config.toml
hidden_size = 512
n_experts = 32
experts_per_token = 2
balance_loss = 0.00685
balance_bias = false
lr_router = 0.000793
vocab_size = 14290
tie_word_embeddings = false
optimizer = "muon_variant"
beta1 = 0.95
max_grad_norm = 0.5
max_seq_len = 384
train_tokens = 578800000
max_steps = 4416
Below are experts of layer 3 (counted from 0) of a mixture-of-experts language model. Rows are named router (the router's row for the expert), down (a neuron's output weights, with its number) and show model dimensions 256-319. Each number is 500 + 25 x the weight over its row's rms, rounded and kept within 0 to 999. Numbers have three digits each.
After each expert's rows: "raises" lists some tokens whose logits its average output raises strongly, later layers aside. This comes from a sample of Wikipedia text that the model never trained on.

# expert 30
router:490475531518539484534519563456491514502475463475480492513474497543481516490422501473487489502509512490528496480514508510539493555479527517503482533483512548505456537545453517496501520469485481
down67:482509490538472497490481473534470469516482476502475496508500502481513481497488471478484496506497471497479493525496515458453520515516496457548538507490516508507531523497502477481559489508458497
down68:530486500509517519529507513500493496502477504499482530488524433477495556467490547502461537556513468447519503506496513495498503528471483449514524485515539510481513497492495508524464538466514527
down69:475490499519477506509487477486523512528477500507459519485478479517490464506495528486542477516532501526509517466499485472537478500504503559475504497494522469511470497567531475502493482537488515
down70:493485485521520537522502464515465528520528472513515459530507515524477504482493483482506543486507496484530494480497509530466477466572516500498498486507506491517439460503499495460498499509480457
down71:476490482460468482516478524523509482535478537514500537481502522460490487563498500462463469486532503514476548510519510453491490547462499506510478499505504483487468538509518483504435511527475494
down72:531462523456510489485520530468518503484483483500478517508515493500523500564501461514500484559476526515493486498507499464487498537559519498548526539488492501479508482457512508501447499484487484
down73:505487549462494502485527484496495534489471489520494530582489501516491507496508482533489500490473509483468512499518479537457505483497500511501540572495513484461558466489492484511512495514537509
down74:526477508526509449505538490491460483481501502463489464495537551470491486496552488532479513432492488507510473559504501480528525496490473483477494502498504487538516542475497505497517495500460479
down75:490514468469459521496532485513503509488473504495517509481489509522466493490515487526518531491460427488458551519510481491497523515513541491510513496511495543511508482479508447534520470497540538
down76:509531477491491514501508505528482522505499517516479490473504523508468528533476507463497491496491536491517493496479480464524496503467473483498542478553504507505559503509501525528491487525511474
down77:456469492466516499483515498463487450477521479515526515473520529507501458493539464503491511442515554496487480503514501496522514487535470456483476498536523487526522523484489497489491492500483437
down78:486472493545521485520489503518494543496507513505518522513514460510435530510471530447450526468500539532517507508478541473515474466522515512482533479483476489456436492458492493540519537474518501
down79:509498468565470489536517507502540490535491501464519476516500487480504486506466501542497488498535474534496443463540481488452481513519475535454461493509475486518495497503514513490480491477536474
down80:515502475518469467514476435507485501495482457454473471485503523519497499441500525496488550498466487519472519476490471551518492485487489528513543475474525502497504507522480445516497483519495522
raises: "1", "\"", "2"

# expert 22
router:501494526476510506482494506495476542521480532484487455462539542523533531536449499475471483512474525478526528514493501451510512512476498462465499477473517544495516524488472523508480500478504475
down0:521473510454524513540507525464535485498506462530470494505513538521532484498507492486505479487511501533496490461491539485513495468502514517521456480531503507512509490533545497518518461507513517
down1:511484494471459516511500528505470463544513468492524488469460497486511510533506500493500531498434479532534476521521465526539517459486428489485524530498492492486467494497506518525503521478500500
down2:477538523464509515503509492508512544501472537550490478525483532533540462493505483507492524477515543551507519468490526537469514513474470511466498516494521461501521513551509561486546507492503520
down3:489502462487520514509473475505473496526517475479550526517540524555495493563506495521511521501494501538458489497487504516492487522472522486479519513497512513439499530558503540490508511492531466
down4:545452506517461483481466498489471491483502492478545477540506486501469463517486491438536448503495486483502503535488474500496489474484525538495453482504525524503516479535506511523519509477516476
down5:523481503498483465487499510512518524459505481508504477522493479503455531498497579498490516497492493513520534459527495489471537500494492471473478526518519510459522463510512485514490455513545485
down6:522479486501472522494501490513481485488498489502480516495465496493486524525492499469483489507511493529458512511470479505514541510522501518517519488478466507473525489490530517500495490491489487
down7:536520536515484482512500500512489511492469526513493455520523496482492503524497470449526488503533496503435498545504503414463539529496464496513518524464492538497496523513472453551531509484503539
down8:499534493507469502468534501495511513483551512462485494491441485509516500540461502488547504518457447533486482526504559483453512490493508521480486473464492522516467497507488511463483517465495487
down9:484509482499461525489525497529512498504539475533519501488502412515522476465505515486501536507458429491478493501501541472497505510484486490527532475514565480546470492495468511494477527461499526
down10:495532486518510490495503525523438525475519459495508453484427474472519504497490452477459498475495529446510491503498520507497471448505522528534494510468498509467483493543500536510480517509487502
down11:494512492431505471490438517486523509492502524436484472526498509529524592489496460468477511508497497492549550507514485487521535492499485512511502497502521441483525508452499490496483470487529508
down12:498465497518541528520530499505451515508459503468513497516508534504478507503507518495499533546505514475517506489473474521517501491506531507534473491520523519444503530528494502469559552494510478
down13:540510526485516493510478462487491462483481528508487513530531483483472491515470486461516505499495496500526516501515497531526521547528501508513505491531491506546528506491497518470445507502447473
raises: "gl", "Area", "rez", "g."

# expert 0
router:495497529466511512489515516489476537543490535485485463465529531526531551520464512483484468519464536470507526515479502446516519523460506471466493484478517539509519520509479531519468530475483481
down67:525491504522520484477503531477513499501507483540486516489480501476489549520477507559492506524507488510481498514492457454563489521504451549517452469478526482455512520465527523503494520470521496
down68:526501501546488500486497491528523488522495508521509505505466481495486494513484511499511508466564493448478479513496511551476457477507471482502490501514518504487524492509532489510547455513513499
down69:483477514532510526518529485458516507476465496503463490486473474501493527436514545499527477469479496485485478467499510489563475487444444491506495504504483480488498488496449505541491491468502498
down70:514492493524471486528455430521472492502520461510494508504521536544486510516479509533501462504490476468437527482506487498499501506511468502503442503521487496545497483542493537508476448506523477
down71:477495475540521510482500494457501499479480538486494509493513494497520563453525490549531490522537472555504526491511505512496487516480507520505500509504493442480484478489498502507536500540511472
down72:481508469502504495489508509474484536478511478508529506485535485521477467502485529520547508455509544483478472519455512506523486500494485509492523503503516521472490474496462512517506495466451476
down73:498488535542486493516512509501457484482488487547514475494485490542478513506459502530527523499484441462486508508508469510482459502539511508492495513495488461488495521528496499491481517492507508
down74:508486485475474537500517502515481523505517512484499520525525535554494504480508520501500538523516523504500492520468545457478481507458505550472516500544505491514496535526516503485494492517472516
down75:445518513484502491546499486513491535475499539476505521490514539544503510469495536465521496508525514555500501470495508501524462550479498519485515495519486450503468520497528502546487500509460484
down76:514504474494498492450512464454512446507501511476466477493481553540463446506475502563519477510493509476492466511556519512499466503493522533534492486532538465523496474512493490527496481519514519
down77:516540503546492481474518507492511505481529529481489487493514518477492530566518520535530488478483482544508481508495487529525522450543490477512535504493527488463533492519476467514485550507466492
down78:500516473481499552500478515495540512508513491508499506502503520507477495471470472514510501508518494512471511523471467486501490495486505479519527488498512491452461513520498487490510463504515502
down79:471480515509473480464498501470534488501503478530489511509481521505496530481498512510528521499518453531498493494448509473486499542509497555516524484533453495507506502503535472525524496535509522
down80:480490510481472529531499503520493535506477499511496511494495533503490515500522507542472521489491480496481515475508493519534502505440510495525549496529530478495530519491469481511481519479489495
raises: "col", " particular", " He also"

# expert 16
router:492487522463499519482482522481483540527500551471492459485509544505516510523486496493493482518451536472535517519496465490517521508485477488484495456471499516512530543493504532512462504487487487
down0:498514500470500499544484507463479496502481504521535488509474514500488512494475496528529515504481485498553500473470521476526477519488501508485527521493479491494456489508470493514510498509529543
down1:496534486531483575515469546469534467484468480488519492511505518512441492519476520502483506479555537460516492500512525494493477494517478494478457519496495530484517512532542511533509438525504487
down2:507500536483500541473523484538492495489565466480505454469460559524544458491481487486547472488520495508507476507475509519542504505501524490500514491541484476512522493461442517479539468510501517
down3:482489483510512530507494520440521488450516485451496505516525512473537485472519460495532530539489455517502487522494510468517516505457476523504467484503465530535548509448492501449501500510513476
down4:495482475505504528497493490512503475496450483504484492505448567521504491481475507483480511512488526527538504464474479488497491505491550472527470481503561495506454518521476488529496500491504474
down5:534507473462541486519481483524472508515508520480503505488531482489426463533515460495498528497500540524480491475438493511516464487526450509503505536521502464462500539497474487498495507522496512
down6:526490492496490523502493494478516557480490440522525497509495494513508483495499504499473503517480459478481536473527538504519510509516479506487445499541484483525481471489500514467491492479506509
down7:524484493512496496509484493520506505514521558535493491534550507496480491523496454445489468480492525502450456457477498468491477487512524489524517474474520501502501488517481460494500512543549497
down8:521558521480505548490489500491450481532460466547498480543482510490507494494503478568465541501498475517512569500482491466507507513499468457432492457522482523488537429454490430468520496478462470
down9:537516496511516470499501504516490487486530468493478495496471481508485486484521511523452506533462502453466473513509508478544557497473569539477537496504448474463483459497473514508486503480566492
down10:491472545538474482504485506553533490532512516553509491485552541549516474513473459508482484542528503556469475512455487507511506538552483515503477491498493484522478504496468507509523476503469524
down11:519558475461496488512449463500513513485509485496489478530471492502495509527521508499469506523528486451488509549518520540529481490484513555527457498502530502498515518506457490485506529482514481
down12:483533490511536498451485513521489514468473513489532517475520503534475526517472476501441456517466445523503454484483495520492448484488462479498508520493517536512508500499559472592532509480517508
down13:483536540535532514518506508485507510525543505480478470455467543485494511487517539464498484492471496466505527489489489478471483479488455463489486488487485485467511513494506506504520487492547510
raises: "ame", "ia", "r"

# expert 19
router:477502534483500493491512513503485560528468527493501478474541550515526519521469496500496489531471524450512523520484493473516525493454498480486495483495486549517517518512479522505489517472509482
down0:493456470483521536496453507507498501449509491528479478508495507463444465505488499480505489534478505452485502489538514453544505456488485510525485490495484480516507474555500534491513485510484503
down1:488489529528465447533483531521489475492473474546488489526484510462499528524516497484506496494507503507499494506487531482490463490533515501488568516469460538489506488481514502497494524525556485
down2:561514475511464506483526505541480449462445510459536495510482505509491482547506466492508513535538487511490515465558489535486524503515534477542510510518505483514492513488502541491473552487486551
down3:512482534489483540511495463481517528458514477509499510481544492516499500506487515494509511438481530486519520483485507491477513528513475486487459462504473485513576482485554556481509537500501477
down4:500507496494487526478508478519480479508521513512484541517505499438506519483475488476492475493506509514527475507514529531508447548475474505503513515532465533561529510521445529503461454556487510
down5:484518478480528532508496489487519511452478484533554519450531512505520498507514522464462476463458489491533478525483476515476506489520506507490503538492492544510506520488491494529480486503533517
down6:497505531477524531497467482521515488544489499515526517522505489478506490530487524549486498523498511497511486518473518538497477521548506488505539500530502514524509505489502537519493500509518512
down7:503452462512509514495496525533493493525524488494495495475493529496519488489510498508539479524501513513545488550531474526495522466502503485528561464527486495536469452548493498462527438481491529
down8:514518507538494555478479504475502470448479465464488510507492522494514536492472479514526489495480489479481503479501464511473506485511495424479534487512500487514490508566520518476463538464518458
down9:542505486542525506525536482468447455507515474496498478485510499466475494495519502480460499488500478463440506479476477486526494518496485509482513522495483488486486501495474509509496494481536518
down10:484506485548488481510493494484513532529497509519547546496493505469520500464529497498476519507450518501475529490486540482558466515488496496497458482494495540478500514463503508485490515491471521
down11:507481476478502512529467515470522502498537512501504514532481490481544467476497512495503483481476521460484503489445518540494485496507467483524498475452497494510464486512540503514470481446543477
down12:535495472514483477474486531477533535520479526494511531488478496500497470470531484460464434478497536505467508521529471522481511455495460486483487512494482477533494502509491527511470512516502425
down13:533516464540533562508541503538516527487496504489481499503501511524486501487478495533513509487539475514490482525455525507507501507478494453502518480512482495529538518511514525519523493461521522
raises: " In addition", "The", "On ", "In ", "There are", " However"

# expert 29
router:490499530478511504486509511486480534527482537483499470466533534521526534529456492489484484516468536469512528525482489450514517500470494469475492485485495550507520524498470516509480514473495474
down0:472521518514494497500538469532440480506530500486457487494508532454534541459496516465502478485498509469506520561522529510500496483468526505501526500522493503475487520516470478485449476522535462
down1:485505490474517497526509501530500522474492494499569548520513528518482475541523504514511442508504543488527527524512508514438501514492534477513527524462509480520492470523493523491531473478534477
down2:481511515480498551557512518489497507474482507534483497473527491485505491525474504456500480501487479509501484479539501517516469494503456495471492459462539503445512537523484541490525505520480498
down3:543478496482514523520554493488464479474536493556472460534483511445466479503534502498551484552486447468559504516496478507516518502550522508492475529505500458488470496472516488460490515538549515
down4:492503510476491501512541447465544477547494530524492536484460456488474432531500521488446506546480456529471501502529461502441481489484535529488474487481519518504521490476535543475441489482477499
down5:482526499545478529548467525517514490519497456483497526528479528485496497536497484533497470506515494485506526521461566516494530545502498518486466510477521499490500493567472508521518487490514517
down6:504481489490486497507517513534506441516513500536459490511448500505538514495507495492521482488455459482511481475492554490494492501482501509493488493518518530477520513477450512482509505500470489
down7:498483492548496488506450517496494531533515530528479470495532474526483523488488498514515469510527524511478494467498469466530487520525477531478510507511480518492497540494482522495516478486480521
down8:521491486482516450514516543466493480539445522472531494487498473542510515519484561525489498512502503461503499472492494518471543530511509490476510486451508483508520516500491417546477490517498493
down9:487531509542506475528495486502500513493551470517470518485499549532455507481454484481556499470498503453503483513499505520468535484528527515479542500514472498533484513522539477488518520526506505
down10:482482543479539500438495521468521491463499492492521556528506478517529491501500485511512525499486484517484465515485499491538501489496463536491523550501483487504512494468500485513490542440480540
down11:519500485494484506496542522504516494544492491492503511500498497492509508504492451516485495501482507517519469499470519500485472483532564536545482467503480479506497477515504500494484534516512495
down12:482474500541495506482511479505458557462503501526492514497484474529544504512459501473482445512490483511517508496460451520496514513491420514498541506498525503496553497507510473524528485512499470
down13:489498443493453505531466495485509491516465511503493504480431447493409515536511518501535483538503519527456509527567491512536481488526491524508463478465487523478505549476453518472535489416502553
raises: "ass", "ances", " Islands", "ower", "ay"